{
  "num_hidden_layers": 13,
  "hidden_size": 128,
  "n_experts": 128,
  "experts_per_token": 8,
  "d_expert": 32,
  "d_shared_expert": 0,
  "hidden_act": "geglu",
  "moe_layers": [0, 1, 2, 3, 4, 5, 6, 7, 8, 9, 10, 11, 12],
  "router_score": "softmax",
  "normalize_top_k": false,
  "routed_scale": 4.0,
  "balance_loss": 0.00428,
  "balance_bias": false,
  "router_z_loss": 0.001,
  "init_std_router": 0.0146,
  "lr_router": 0.00138,
  "vocab_size": 8192,
  "norm": "rmsnorm",
  "norm_eps": 1e-05,
  "tie_word_embeddings": true,
  "optimizer": "muon_variant",
  "learning_rate": 0.00613,
  "beta1": 0.95,
  "max_grad_norm": 0.5,
  "batch_tokens": [32768, 65536, 98304],
  "max_seq_len": 512,
  "train_tokens": 570900000,
  "max_steps": 8959,
  "dataset": "wikipedia_en"
}
Below are experts of layer 6 (counted from 0) of a mixture-of-experts language model. Rows are named router (the router's row for the expert), gate (a neuron's input weights, with its number), up (a neuron's input weights, with its number), down (a neuron's output weights, with its number) and show model dimensions 0-127. Each number is 128 + 32 x the weight over its row's rms, rounded and kept within 0 to 255. Numbers have three digits each.
After each expert's rows: a language model's description of what the expert responds to; "comes after" lists some tokens at least twice as common just before its tokens as in all text. This comes from a sample of Wikipedia text that the model never trained on. Tokens count by the router's weight.

# expert 39
router:145082125160178096113087158079080166097161172169149098154164101093092103098101164160156092115110144146118166093099092106109152167127114087164101163151144085157162094163125107084175146158094177146101115167165162101160109088098109083122111174145160151107163087158100100105101083162099155155105168149106098152104085182088166086100167131096088164171164149092164103167097083096162100104156
gate0:160104075213125107096067157113111134108117117139057125114137128102140086140168117086140093137138124129064165089131125167102094137178148115120118114138152145110169087112180181152125173153099090098158150142172146123112119067150133136087110094139113074141108145182122115104126169179054155150121158191139195149147089154185154096076147135121178143135198122135107050098123158122118124100125
up0:144118123136146178097070131102110120095131092104119163076106111114123087144165100100170124168160062187087181129119189157147112105122150105157132100137147135051123112074136078165101188119098068089159145147142102123138102071158145193142125119127140082122174089148161103116173143150066123130116142184117138106124077118215089118137130098089161110139149126143070085144119168129064162138111
down0:152143160158133154160145164150107092163138171127153132114115076072153203099186118129168143119084181085119129148135139160165165119128115126118171193185192113106153151166181137095099117157114139131141095110102093066136131149077103085124182128054090143167077140101111128161094065098139147116119106154194100149129182103136080106128152094095100181142186089129138121163090109132165103139124
gate1:118166123135134116078095147104157117085185104121122130145120173123108126135058135110147066137100131110148135117118131079125147160192114137168121154115196067112154111138127123152123127144078080120119059169179144156122164160091180149131178170110100141160153141081167132154092115122138136157157118080088104140140121098127094162178189101171130042155147181113125145210149050143167106091136
up1:087126137161132162101145166100101130158084112174148142139114102083119133157151188207101169110128099184104080131114100157153140093102124122089115153185140135163086154118109154122133141091142163163066156122165121053162095107105097123119104092140159131155151080138130143110128157124162095088103127175132091100119119149068132071098099105106081158120145111093085145032037153158077166105141
down1:140148138151087115088196118091094101192116136130118116155162185129157121100135151110124077109155071143132118154101095164200164161083185088103105118154077188171093181092161148127108100092139156132128127139114140143136110200166096103139036182167129122118109071172102087084096100146176133110145119099124142110147101128133118129131112111107174161173135168086182147074139152169097128090136
gate2:097084113142146130130157141152111161110090179162184157149134141166081147113188139142133100120123141134148092069145173087149125126120089104101160142172150099118133150146163145100238208177082109099095104148140184099104122113140087090154166170151123131068137139103129121120086121120139104101100100163173163160144121154114164179172175121196137123138114179129159120130125082081191084110180
up2:132099119184159094127154106176131148098079137101144138090132132155120124129072174111116111126179132129090155054193106061123137141127130124190108109092139107125091096161132121105134173141115125097094110115103127123075159101150103159110076152132069153144111189174072085097094141094112128149100150190154169161135061097191198136112164117198103127088081168085148126126125140124123117107190
down2:065098148145174126176128132144142085187152146163106116159152125073099160169182092107093105144171186113081061143117111192113155134174136140105140098083155168052095129117129133118100098055104107102135143140141111120097133124117204194091144147095099162101104154124079150070112174120101119128080177207095102119125093184106125102113127126100101169097133104130096128115147111126089125122134
gate3:098132128122141059094141075145153130126110104103137122087145138158125107037157176110121119090155216094176157118106173127149137133156093133060132169143099183114107126148080129085121137123130108177095141161116121087136128128147130098071126182123145145131117134139092149088136086150152182121124121178109095147107156157127126018056166127161129063168152137111176086120156093110185153129142
up3:112118145192098124157133132192085124168165102115128125178160088151109179223112127137104165160063133142116159125175126056162118031119119146144173160145133107114158099111130086147143104141178136161175160159116131089112097084114196135133147133133149142112117093115123138153110129084151140108176103156185182145103162106098123166150161120083114114111071088187135188120107078126121163145134
down3:172127110116126074135128132110122165092098093109120131169074115132138110129123065169107104121172091154139136069127167114145119086089181191139098132130096064082146124110101174072104118091123133137184181072123150191132152129127147084126119179116139118117122116085115142090145115057104114131067070081128088119150127167122091165128134157090143185106127142090170123100222106125091115066100
gate4:157110092084139164159095167127088079127108117182134148152139075130135095158049133167131108136129057084153120132119156069131159161157085113148132092156132066111119126127167116176131128143142123127079108156126154068130114156111142095118166124087090145104146076104130177199092112141137134136139092097147079089111083083091195202111174138128115127108153110088074088179136062135174117136095
up4:157065088080131125127132124129115120145101152065155165105167092146128120123082137134081074133142083083149053098147109091108127140178073145127145059122125083111077156166160110129124161089129176151119156115131181146154104143192123112165124121082097128152047087106100115141144101160149146156136109160182101137178068118130142146156114106136155108101134066124080099171096086152179194137091
down4:095047078130175069116158119159145103184149174070141122116198061122129193110185096113148135160092082160120132138133135163088128094148109063144109162171137102126099111162095123086087111170141188075197113191130105131099103187125116147086134108104146101103076102120139145138145153150119118153133138171117106101148122207118146093164139115122103156106100123112139116160091109132144173133082
It responds to: Sports infobox, career data. Digits, pipes and club-name starts in footballer career tables and league standings, plus year and infobox headings such as Career, Personal.
comes after: "0", "2", "9", " in", ":", ")"

# expert 60
router:129096156156153090165110143071081146093159164164127094150151094096111089099104162179164084116091149144110147100106081104098156142152102083158095158155159098157160068158106107107163149159110193166094097140162157098161097099102095101119109177164170151095161078153118117111108087163113154160103157151081101163080095161093153103109154141097082164180161169081148095172096095092163104082152
gate0:154095123187157137090141091148125055068136136165133131146158101161128091135150096136184078144096151128152122118147164157094139066118098133097080091129170118087190140115107100152172224150140154156117193192148124152107072075158086155133128129157156181154124162108105096093128111102115155099110155132135126150142071124135106124145165108108135062109076166160074123135123068147110081120084
up0:105174151123102142170102166108132193186145104121115084118062136088109180128091166147100138091132135148091164134103095103123112171134176122155160186125071118150046117103145139108069051131095074077133088079123118110169176190097159105139138124128094082102134099140122140169127123152145107173132152097127119152097201135127146148106084153132101170161176089107173153118137181122108161131170
down0:117147108142134166083177168143100116092108114148119179132142161125131119083084104126189121172174137156155122118118147094143148069142059100185168166132101118122104149135128128105159192133138126122130098147161135125121160158111143161167184136064148204129059075178151204133088123141082161122106118189081148074062151135151134138158121142125125160093177084136117143147104128094177073163151
gate1:170094085104101142093117104142120094153126148125116164131152167124130145111070059167121133020120125098148121101131154067161157101150084109115209106139150108134142124165147159120126150131123157118156131097107190088121101092115083127142127144112158058117083093158148139179048067173141141118157067132160124173148153092048131104118106185147154136147172115095122139179115134148140181135136
up1:094125117183122093122165074166132096095155097145129180134100110130133143082122079096224122149170184158165143079114164141140118089112174160093131112144122172096144125115114145132137077094126152199135051169083110129096125132117151130074047089115158118179143104135151096113081153189088163126117138147139128152082105104194122156085141095170113149125112135095110113103098168105074093129158
down1:104139160173105142148130085200097159118143138143113090110101093167111107144101158042174133144164154134070081162097121173133151138102146057102117078125111117107124113100148098168135146089179175153093161156160121137050155169091127153149195096101154127097135109144129161133161104073180134160150106107140162145147159104121106080172164155131132070114165094101078119126175129176096060133116
gate2:120149170089146123099159093113104066143118150156117129137080137092136137157073118109113125110156174156076151159153116129143195158176130159122142093125144141207120136175093156104133157174095174121142118127129158142171118149132115127092038135156080148135136194157137145099149098119107061093099129166139087176104097127115111057124120155153130099106096213160179104200112072107183127140114
up2:130106130150129083157111109146167112133148070162153122152132146165150055126165078092166142174124090135164126069102131171117040159105078127124095176137164105135129129100184076114141115126141054139156071152121096111089141120200155113114178112058160108099187153153161132148124104114067179182157081082099171113116127150115159171108113127129119109174098130087129129099115145126136085126171
down2:083118171161117206128071163091107146120095149149120254108144137179089130091162125129129125148138142125137131140163167093117138201125160077179161127121137183156109065086163102123105119090129108125155144205168130098104155117116149145104145085141097165148184150103108176167113176134167134097134109117163118090148155119129137117129081077104116093090167120119155127091148143126047157140127
gate3:145104112141037110126106118133114133077194079129085090155104137117089178088179088127116128129112129164104156156103089140092103172097099116175163191127138099119155138166175189103170080179137155071123152143127168071169098095088107176130143179116135118107122101127131134100113116118099107194148086085126089122145128139112141062118116109172105132131160170138118118071098135123176115154210
up3:081172161113195179118091114100139141155094167136179170115176118146106083145131191168132145180154116122104157155147162130121118130134123076048097101131119167093060099132067079165094162076107123160136081089161107157073127170125153094131114161174087086142151157143098137139131142132139128070086162140129169113109149157151141165095144143113133118188170166140064149200136098148112145141106
down3:140077143105096131117192110052102134128141142113120090133164106171140104116085164075078152131194149070121092093111127114183090120146168156138188124167085096134125157098111061103145093117194160129061127089154117091116121120098121149150089157145129114140112142070114088116098151093147077109171076134168121182121104105106153153135140113088150123158130134086079218127089114120136162162176
gate4:109085110204107114194134115121137096112158188178153067102150138085114176152198126114140149070100097140063138160146154122191107135106148141112151156138131071155148160059081109118130109182118177141122139145113142063110167168096097075155114131144138159128092162131162188129068097148140148116144104167107111145108098130124126110189180130075092120115150132129120126112122177124186103168080
up4:088122152072206157072145099185182138160125108125167071174068117128101142093159097137148127158098109074156160119158140084149103125112133117116144141132119155106147147127146169141142114085119094109114120142059093093173154062111097125149107102156184163214110093099137093094112131117132158077125111132126125195113177082142063120089093170171117120151081067104123128124108110098108147082156
down4:107122150111076055100084097090101155154140109133077142150116186112130059105139120182147061084117131125146104111199134075153154148118134112131148143147132157090119141178105101171156123124106147066131135060159196129154142148120148071071164112113120129159086145110082142089116180160132102112128149123115151224129130085108078143102140136152162155145169117121114152175184112123096183082109
It responds to: Name pieces and adjectives. Middle pieces of Spanish and English names (Gu-adalupe, Lan-ca-shire), adjectives such as small, large, deep, first, and digits in election tables.
comes after: " (", " a", "1", ",", "–", " was"

# expert 49
router:152091123154164093141100164090095145093162157156142106158165094097110093114100148172160100113110161092109144101096101100105168171158106106156094164168160102159160102168119104091166131150106196160083092150158170110166106090097097087115108162148171145091157070165105111099105076175096148155093149163098090159129099166097164100105175136109092155176161169093149095179087112089171086086161
gate1:102112142091171131047177138155109167116116160169115121084106195112104126141098131173152109127100090092126190111154103111124167109081149096118140163091102090139071118128106146110121143162114118074116104167190123108185162125120100132130098093112191167144162116143125111042122125100127135094116148133094120126143099078075121085143124109120105133200156152103128177224125116109122107105220
up1:156117095172098085168152145110121121114113117101133080199156060115182058080134120081134132148160173141159125099126183134102146150148080118136032160128146132138204115124160071130097085136143166210094144177133134159141099086093124117109141103176134101116116117118138144089112128114120132108159109129156123123122140181110146140105114130080076145048118086156171150096158126112131139139041
down1:095085099086174098158117116129126177116065110126150064098086149071144123109103099114203071149141088147153119161126143123173109072077122110171083169033151119101159138152114090165101074129149155112112172150143130141094191062135139084130092112123099100160140114154167116150134117099158138080133141076131102146108152143092102151136089111115112138073109138152140143139096114107145115211190
gate2:110086090106113082129136111092128072173089103134145096122100158073152140071136151139199098069180118077153105123141108118131159200126144140178118111138154098147084170118111109141173133084131117171112118072119128106200140106097104127072131151126117149091132060165102089190129134153191100154153174129139139161141124162202144129117117120083060168116119059158127119129106132143169080141139
up2:107113123140145107106134115131084186151146135145137164160105124117084096132080127139103152164062164132125157112101117085119092100129184105135102159143143141144161074123121112086187130226104136100110135158056050078064093068147099098221109127158162122154153178127100160130153120133089155101144104109131129112078144066078181114163157134164163093131128151129085133155152109098113112105097
down2:097102156209091123154117118189142148129102113120147130137143121108144152181117143107157180117095131145109179156132147153122138086110156204117135070120158198125133120101135105145075126142072152187155136093098166198111096157110174146070169132079092103134132183155087119143108162106085121175189131103192149125106151135187111137141133106129085118140063125113053116104112149158123146063113
gate3:125151144149151143125172161147087133112146136143133083096125082160108132120104129140170091142101088094094140098109120127099144064098129165188138127183099170137139177148161071146136179136147129217121145173097135154143082129083183147146149139122146166117153096066104097079140088185127191130057084154125116117076105136141138184107162124102066100105115085177156133159121123192095173084123
up3:116171142139106106121134154182189195118087106115144195134126139066096140186147129115130119125176105194172167096152107076149105183150129140126096140120102150104112128080136128100087156175130081151102136101121128119148086089044064078147154072170123174132158136157171122102141180137125102128081133154067145150174130118142108118097103126130149140125145190083125171118109080141192149179123
down3:147112118085182127115123136126121152110138144107146095151163080104124129109185187122063138116079164123077157139063143181122162102116102109143146034124155122081116057122074170131163112140201171130121142075146151136150137165185093133114152154111134095059165142093159123120147176122137113162155118124185127165096186066131135097111131181133116136130114156185159166173147175145093113130109
gate4:166152104138124054081112118110140178100185102161191139179142163113099170116141117132109130100127109146126105121158173161061125105077150123091071143136109114124111134101187101117117196155123177099111102115117237142170113050116153096083099109115158101123111126125155118151130076127115110129080103123063081153138164125110154110122172122132112138096148157099136065075084159144144172156086
up4:139095138133051174158102165133060097119083152112106112084079138135112095150125086085129179141140180081136085128128078119140149133174146107111084126193150108144095154160128155198128088059146127158171108160133116096097170198156135084139136136072111123104125101151106130089176095155133159129120121144128141045186122170100167154153118140187082100114131186087127143140155111109110097164111
down4:138156205100083184140170105152151119126111086074109093106099089117154093082148146102142147173090115109165166126126124119116156137132161133112127116142133144101136099060069166115097116146131060191180143076098101149128174119089133177094095162121109108103079156131128102113103193102086162103112187150209109123132135052116122070141138131101162140090168094089110151088130117107170163155102
gate5:058097094108065115135118101130179106145143111087087099145122155099133143164189117165106096123136150151171103138096148097146134088078121185152158108228147115098189138165160092100156116126129122121101129147083138120144156109123064129133152098135177130085120060203142119085097114160070183170185075110149140174151092128124109135094162132150151103089132112114124140067115148104159151074132
up5:101115091103051068156166125147176132094124079108095110164121160103145163140191084167100156133134121149140080116124146144146044085096108115134145108195188177097213133137144153115135129171125152101116153146112145109139178102108144164142139105129125146097147053155137151094097100149085122112169091117130161152154096122131054091104098134125144117064153109145122114072125187122139152076184
down5:118113120204119097066125122106159132089141097100176145170107084114081155151152151130099130172080085114095140197083097101127113158138145101116110186149160110137122138174187208172161115132129118148068156093085123083181101142140122129077122140167145128112129128161129189128090100123116089110116118128123196125161164144109099095081119098208104146118165210156167099105109151123087135096123
It responds to: Years and catalog codes. Digits of years and numbers, and letters in asteroid designations, such as 2005 'R'H, 1'9'61, 10'0'.0, in tables and lists.
comes after: " ", " the", "1", "0", "3", "6"

# expert 20
router:143086129152163096144069158096100153095154163162138089159167081102096099113088154164163090109107150122104148099089092103097154159236103099155093157162138095136160144162098111098156137148105165147079113155161160106149109096099109089096103174140167157099154106163112112089113082169118166160098156151106090157106076165088160107111146153089084160173154170097149095163093110085168086098164
gate0:068114110184136136223139202120156183144135177100147144139114123128146159137171146117133084144129141173087178134107132115157117124079111116124182146179103132145134124158191127063139097167123134105108146168124092081125100115107104136043083198175140127083126114120129128136094078170077145164093152161135154164161142163101100069074151139137093134181168131168127168142116096117144118123169
up0:129169184094140189120081137095123132073101109179105125177115109135135097116032132143153167125100143140175110201114091162122114115135090168134061175118132115167134187107076165156080094166087134133131123082118184129156130124151186133169121119094136110173123128127101182087111110128172122127129104093117105131108195155123117123130097120143094149121106121028102120092134195098077138121108
down0:146140136104125149130136144145093138114153115202098136150128084207088133104092153181040127123086156119140069076122139130134100106153161109152135132138088124151144131122125108188188132077139151107120155210097131118130108162078126135074145180119165116151134150099043096131118166078120170188157090084169134101144146126146107094141142177074091080146130106132199103131106152145094168155119
gate1:127209193129109087124095142150109128090083175144153117118113146127151143104152161190166183169136149134168175162094088132154143161102149137127127168163108168148125083143112097119149158156092102125144119103173151123145156126154165063042161098090164095103128160194135145185085060138176102065131164157096177136134148143065158142114118138130109108104149188085123121125093132097151118173146
up1:105096088069124155160142117134146150100162114124096157101153162115119141110136110121124069136130092123133137136104134144118115102056144105093179139102121142076238178140109153143167102101119094118165116109105158137179132133059098104128147082184172170080156107063101146138138104121117156126092134094141116127203155111142150130091130069056174139190114189121144150114091194144131125101188
down1:088096134191116092084198116171098104135104094144172121135218151155090121117150113087110101162094126174135125126142162116136096126161081124138097146128165073119128106134150133157067109104150122070163149135082151098123117120109088173191071142087149112085145125132123106105151161089087162098149145122163090145100103057162088140061082102132147145104166061160131094081175152145090143100154
gate2:170191104154188127085173114101128130122105042104080157145158144079148097141157166071147178106136131148154171108132137139056135154184091127119093153127147097140124114120076151098176185071117114120147102151157145137150081110078161141138118157151156127140164103164176143097128075170144171089083135132160091180135092096136149115140155133109157090135154122156059066126098146062124139154088
up2:168125048160065166122154140071129142075121080082087166114143161113108100146116086052123140139141178124208102149119129093104098140149116134113074080110091096162178099127086116130102193118126096112201122148199113124131165144159163141175108114182195143087165123135179172116148138176121163132108139129144116130085140124142128137103165102140191099111133178093136125101134138103121142100095
down2:143101127168109141108156114156190153116119060157111170130162162188155051150137090163091169103129082082147171125110158119082153079127112115148152122090112112145089133157084056118143187136145153100179149125128108145133154136103169086225139129142112112142146096161086166145094096163156082192138158091092098085148136122119091110099146123123121065126123195110169106117173127093149086141152
gate3:101142142112186124156145095119080156153140186105123163131130093138140115154128105121090141165103123110169175111126103075081127186149100114154123132174167141160144155161102173129119093122134084136157140138121122058164116132104061067094131110166177162154094127108139169121058134168186141064178127141160107145104191121086145160104161182104110088068112064092190087097145142106157174125126
up3:075147088107137122133197131137149122133085125162138097088120118173092147106121141070118130135081119092170133137191123132078166132092159119175097148148147163165094107143087165136119110144117086126112153112118112077123114117140089090094113094086131114146094143130141134204068152150200112113152140179133148148153153117055160140153126088136114160067065097093160048041123161156146102180106
down3:100159133094068080194117097154139092139108138046171107094107117100096168114181141176186077093107106132146108090190104088106106131161163122093127124187110113128157098071158144165158122147101117148089182113120135106149101071126084087093151116168145093140071089145135114137130048122164061120091083120117114199107152130185138108131142116158139128112159149138093138159102139151144164166137
gate4:066135154122099081143118095143137176126133103194121146153115134089148136160109203132218107177155125134131093130127119113166153178100143170117130050173168113086126199112122114053106112145107109128164148119143151106109104085133138150100112088139149127104143102127131092101137171170155098153140145143166175127086120144148166081035168203124115103174065158095112130164133132135165116094144
up4:058116150106087096116106124142143116134109108179117137138114110116173099148118199169193123110173157128152123129144123093153129139089139173151132071148118101088145198112143125068114105143147088115165151111130109102115096050142139134087107127159124130114101107116041135074121167120099073173122117121153201130051110129122173100056156145088142142163051083149115129118134109155178143077156
down4:132142147096114113084144172093129170134149135164146101117128154143122089178164094096176123176167136134165106108115150079108133202126127127131137073163132115114140079056163182176133073055169143132109121186118100088157125170130098180103083111091115131119117112138091119166162098143097130082158176120107123112135150085139089105141101126130154042062137092099144147027093122119094131151133
It responds to: Scores and table numbers. Digits and separators in sports scores, statistics and table rows, as in 0-2 or 1-3, plus mid-word pieces of place names.
comes after: "2", "1", " F", " A", " L", " R"

# expert 11
router:171073161153163098116126157072091166105152170161143095150143095101113097122105156166174083105104155108117152105105097113130163171145108089160089160159148085163144091162110115098160145147115204159082106149171153095171103105097089101115095164157165152100159070157100073107095083153103159171103157158106107142083092151103159119103161158089071152166167158093153102176090104099156092088150
gate8:110113151073129140208138109139111131148159218108080160131114085094103052197048096140149104099118078148075150117088085152123160159140161080126098140074140132206101169167155110115114141160112136142141124117099153055141132132100070143132134132133144136131132111163082125042109123137097121163151167156124086049161152138137122138176112116154108135094145092149148085116109115121136149126133
up8:184160100115114095172159112121160170147138131127144107137131163124087039123161126138077116134143149167156120092062105112132187111113169183126110126201181143151116098145148123142158076090046083158124141130125141067158120091168121075107082186134126150125092110108112154126121101138119162062138124193117097128103130101139157153065156098142136123049143124170107140145127082136136172095184
down8:162104121143081090089078118095107099106144142125093102114102069144124149151131176125159162187121130112150149212172079121167089189121092143132129112139081160093120089086127171124169131165168152166140105146181161110129077162075094149087115152167132072123098142110117059097106117120116102133074122089182168144187098123174131167138204085155161134086113179140172126123119136148113100110108
gate9:086083096144146133152068104126175147190170081128091112139126098135151151120111144131160152090093063159152153119058149109077187174086120120099114170132125121115153151147135119171092116088066106116072145146142115151121117174115155169142097119126070085138174106131102134156104202149127106187177152084080123105120099182113182116142176124123151130186081107116136109119160153076152150059120
up9:105109144173156155187109119149142140134106179123083142123143107134055109118098179074111108092115155026181163150115096138160157164201115174134080189092131152202157109093114112148101126100118113133108105153113098080106072155195096122164157095153143109138119156165136130132121095127175122128156118145153100147144108157085092109113192125148072108120110086138145120098153185058102125148114
down9:124151099102081136151102117147184112087178078123120096138169152087147128129107111120061086120196126111125133055114136107088082123126109119111155178134121171111126164142118170131125068153114155047129146151095068118124121166142102087128156101145095128186173109083134087062156094126173160078152124113129125199083146140145101111112095124094150104113161126125155158170119178140101184209163
gate10:159105208154177140084130140122150154125142139164137150147174134084160090142144128215174101100084127133124185153150089154142113144153109172142104112131129069161100140126139092117147169157151113096099119122160146178119158106126123153186111133151057106131101136117159150065130107109097094166142070187120174106123102157110154091108122104119153160105154143142086171147148066127174065038069
up10:109117118129133076090148120153162157193123135162139126109182106087091116158188129191051093125073116143160157131063163098098141170119099136132106147134099055145101089148151078095098151168138098101145098082121157092144140105105109145142098176156168152090061167133098126091108152111125128099147106155084144102145117103104141125119112105133228132092208114129154101082118107087161150095162
down10:164178125102104085161104093113111137130159088156085153140099130171104091172119177114115131164126121055123076143135123068077090121128155149145111105124169113121131154105103110162110102177158196171163128138176126100141126107141113091128133081181119114130156168123096111156186100177143140158216104072078101124136161126114078072180157081107088142061106159105110152139180181120117155090114
gate11:075110085183189096120161130092089111126116163187107101198152146152106108124148133085096105136060143103144120120101139083156079115196107103160087164152141090097108137170137082075114135203102174111127167071066133078141122138074101137132082074130170158140146146159175149139138076138118093112106127100092120121117144153133135121126165155147191122124135162098077125125118112173162082136182
up11:105131141172134145111154167100091146162114133147126119163192154168128132132134134062079132159166124105119134138200102086111119105142129108103076081142137123106098110168199127122150133153116140160109106111019133107125094124121069149182073098097058114144100143168175153120167099161105141093107081143133118169134114183156093142060180163131110139090078121131096130065129123136133051107154
down11:143190078159134109169105112114128167119085168164137051203174163166118147143121162131106083078204195109153129112134088106086135119147136136122114115125123097126132165128167135086104144138153132088117144111134144176147166143108092125138102134147127079108156094125097083170189148108095111165086053120081101113137119158119169138111106133129153170166050069114136118108089087174084147177173
gate12:166054094126104107137111152119143127149124182208136083133089130116168098127153125117111117112104170077110183164103095081092178175150118107152122146181120094135121126191119126106176133138147154075099147166142146112124100129105096182101129156115156108143134120112102124130063098139088106143110179196122134108077139154056191139151157193158111124067123186088168127076124128093086078144113
up12:154080125120128144099085184125095156139061141128169057111121151121129125122111135096129151120080111142157137142126108114104146138208037139136112136133152114157138121127128122157156128140119176180124136154146190072137073130098186134098157058057110046151127177149156195144124126148150100075174125131085108127076184113085141120099119143149129097122148137137128131056200130137125110117079
down12:133160119122144109129148126136123142174105082074179126053153133154150161072142219154149084124101107173168135133186171136125071173134111135093133108129050114130106094162090157117070091090108168123146120146087096140183116107139117126146076104141154095117138128161084135134123097067148153143114154177151197164114076135156120110099128165144092156153142166153167168107167134095181181127078
It responds to: Main verbs and predicates. Finite verbs and the words right after a subject, such as was, is, had, became, took, could, mostly in running narrative prose.
comes after: " was", " a", " the", " is", " to", " an"

# expert 24
router:115084134160164089147079123067081139098150179171140090163150086095108114091086156164157101103096163141125154104103098108114155174082110087160104165158149092147151075153100113108168129152110118156097097150174169118153097100095098093119089177146164155089166105158102081099104087161089164174101166149094107152096083159101159095113178148111088165167161153089161087178093104098161095108155
gate0:190091114142131124147138166091105128100122143212141060109124103115149113149148101152128185161121101153136136081125094122112167185107123129140211183121085077151116157148126088072079087092110094143107125135074200147184118162108103140118120144138184146057130118170151161121102107134107096144150132138127081094169127123069131094151104129114124138148177086118121163142136161072196121134195
up0:065143143138026082083077084119137114193147120143156157173103120114122143135093117154147144146117117118113161134092110074165122157114115093150085138150152155109102096140125102154151103106154160106090099182171075080128167099168200136113110132130127112113157165137068065146122147150167177131097168157101199148140134121164112150096163149086082154125145076117165095090174170110098136160073
down0:129150046098110150136120094131122090133158127085134157149165101139103073112160103123171100120106132149095147144176161115148090097137103094127113164113144146163100113088120110058155164122158143149152121179122120071108129076172080165078117145092125099164125133164045129139101150131156119114130110174155098113193120189092166103137083153075045167144144148105178068118113113186093173175114
gate1:095171126162161038099180084104144181118117123113114143183178112085127147124138170135134158104142139131117136098100113088075137157157146144136095152095110131129159094122100098115141093098135117157158101133088095145076134129109142050155033152117106178103099127073088162065135063112160168156142136103186080196117100122128139117087169199156089128134104127159161166151145118105122112101116
up1:089168089152161067141168072148188116127094077094090130125160146105153158148152089144123149155101170108146151076155129112054136089114134137150076165073087160131147116082126157096094114113109071158163107107084074141109112070140189068117091187109081141118087119132069161093124056115128155131122082106139113172157132120130128141094110153141111091129124104199171150120103136070140143118117
down1:193152155141128140127144146162104138094178115173099182161123106120140131074151159124147102138064128168126164115126149113174061094146138107146153124086098112180115138153120160126117140167146095135157174161089150129140047085124134046102101100145137133135168152138119174134119137035148133092115161175076135110126158025119088112134145107077081131146118112168167130088128079162177155122100
gate2:087109091128110116126120090082093212084129086176190192114137140109126122124116120113153128157128172118165128122105117187152105140101106107163072165192171092070079125199160104127177084140168127097080077165183171146133175167135126129156081110082140154120145110184163131117109074101128119104156153142084132171109144202160102144129124140168170138123155110128144130180113166120121139124166
up2:169114145171161130140139153194129089116113199097065062113120117163125102120137105120144131119098134138089129083182093107139154117160130189140149113084042147133156193069103094132141144122148125203187141115069081125079052120124098116102169168166129123128109118118143113108151160167103191163106109101138096097128147087085138168095140173085082108115142170126138128091108104124114104086104
down2:118152187131091146106154147104121071126173119137133134176139093124104104188122084084154163176159101142157103130114135105137130113167078129092103137107138144121102129099155121083102129139147141169133088151145116119104115106125124159124135081138095117120134104115052103132144110073109114069145108074141130145051095149002149102140071129100092137138171142098182165086169123175088200105058
gate3:142111172138142139121144100120095084145118075175094148121126093141104104121083094149150100053102112177105116110103096140147159149154106169164095134166159082125206059125195102151115063096125186177119128131150213071105191096088139105161104134102098149149107129117130162128082115133100174167143093156181146124132125154091158148152151181157104163143103128105144163205144138114169143110115
up3:125093080078093126122154150134106138153109146087117138156111167119172127132129146137108176177133084035169121127168138135111173159086182064086103158122103150139147160164091147121164189157096144130100119095080089132157071124121155154098156060106147104156195122163097104119130110162136084096085201131128161127117093172108135102128120073082072107130159149183176137094082164144151133110102
down3:094140156114076181141170135141129140144162150095124158148171193087075154138165133130114159139154065145176080111212107155114148172161117100147107117119092162060110129124066181155120109100074117117086120116144133072134122158132176168075108124172081145103132128184120166129102158070102093124069159081179102126093127121126155144144105137148124126087184113133122144098166157159069137091167
gate4:123132084176103091123147105138106136120146104139114171098122114147137101182119103157153142083117118132107135044126120171150106079128135139126116163136053203096141200101165090158164138138167149127138125153121144091146085131110103018141091094138147082135113111122082112076103121186134159101087167180074133164080141130132105153107141140068149135108151127137169043117049146134139143131110
up4:117163126107168108121189162139138132149135131135123077101110173106198128065139147111156100163077123073108110152118140090078183151171126085072085106098189081144084088138063177098127084147098129134086150125145108148099150137095154185109131151102070164151148164139149127177085160104157152134139103091188160096140128158134165139157140106115091142182156170160114166173146101146118106090194
down4:140150115145134119124143101139122152132090200140130125092122131112107154070052096080073179114135154118125131125064167142151091151048150106156184096143071193114146146143150120111080168108096147118166095115075153085099135138149123089117106098099118184132132110098190164056140105171129111130155113167089105102121164082136182126155147163141095117120174102077155095131093119128141207167161
It responds to: Sentence and table boundaries. Periods, line breaks, table pipes, dashes, closing quotes and sentence-initial He, His, She that start or end sentences, cells and headings.
comes after: "\n", ".", " in", " and", " In", " ="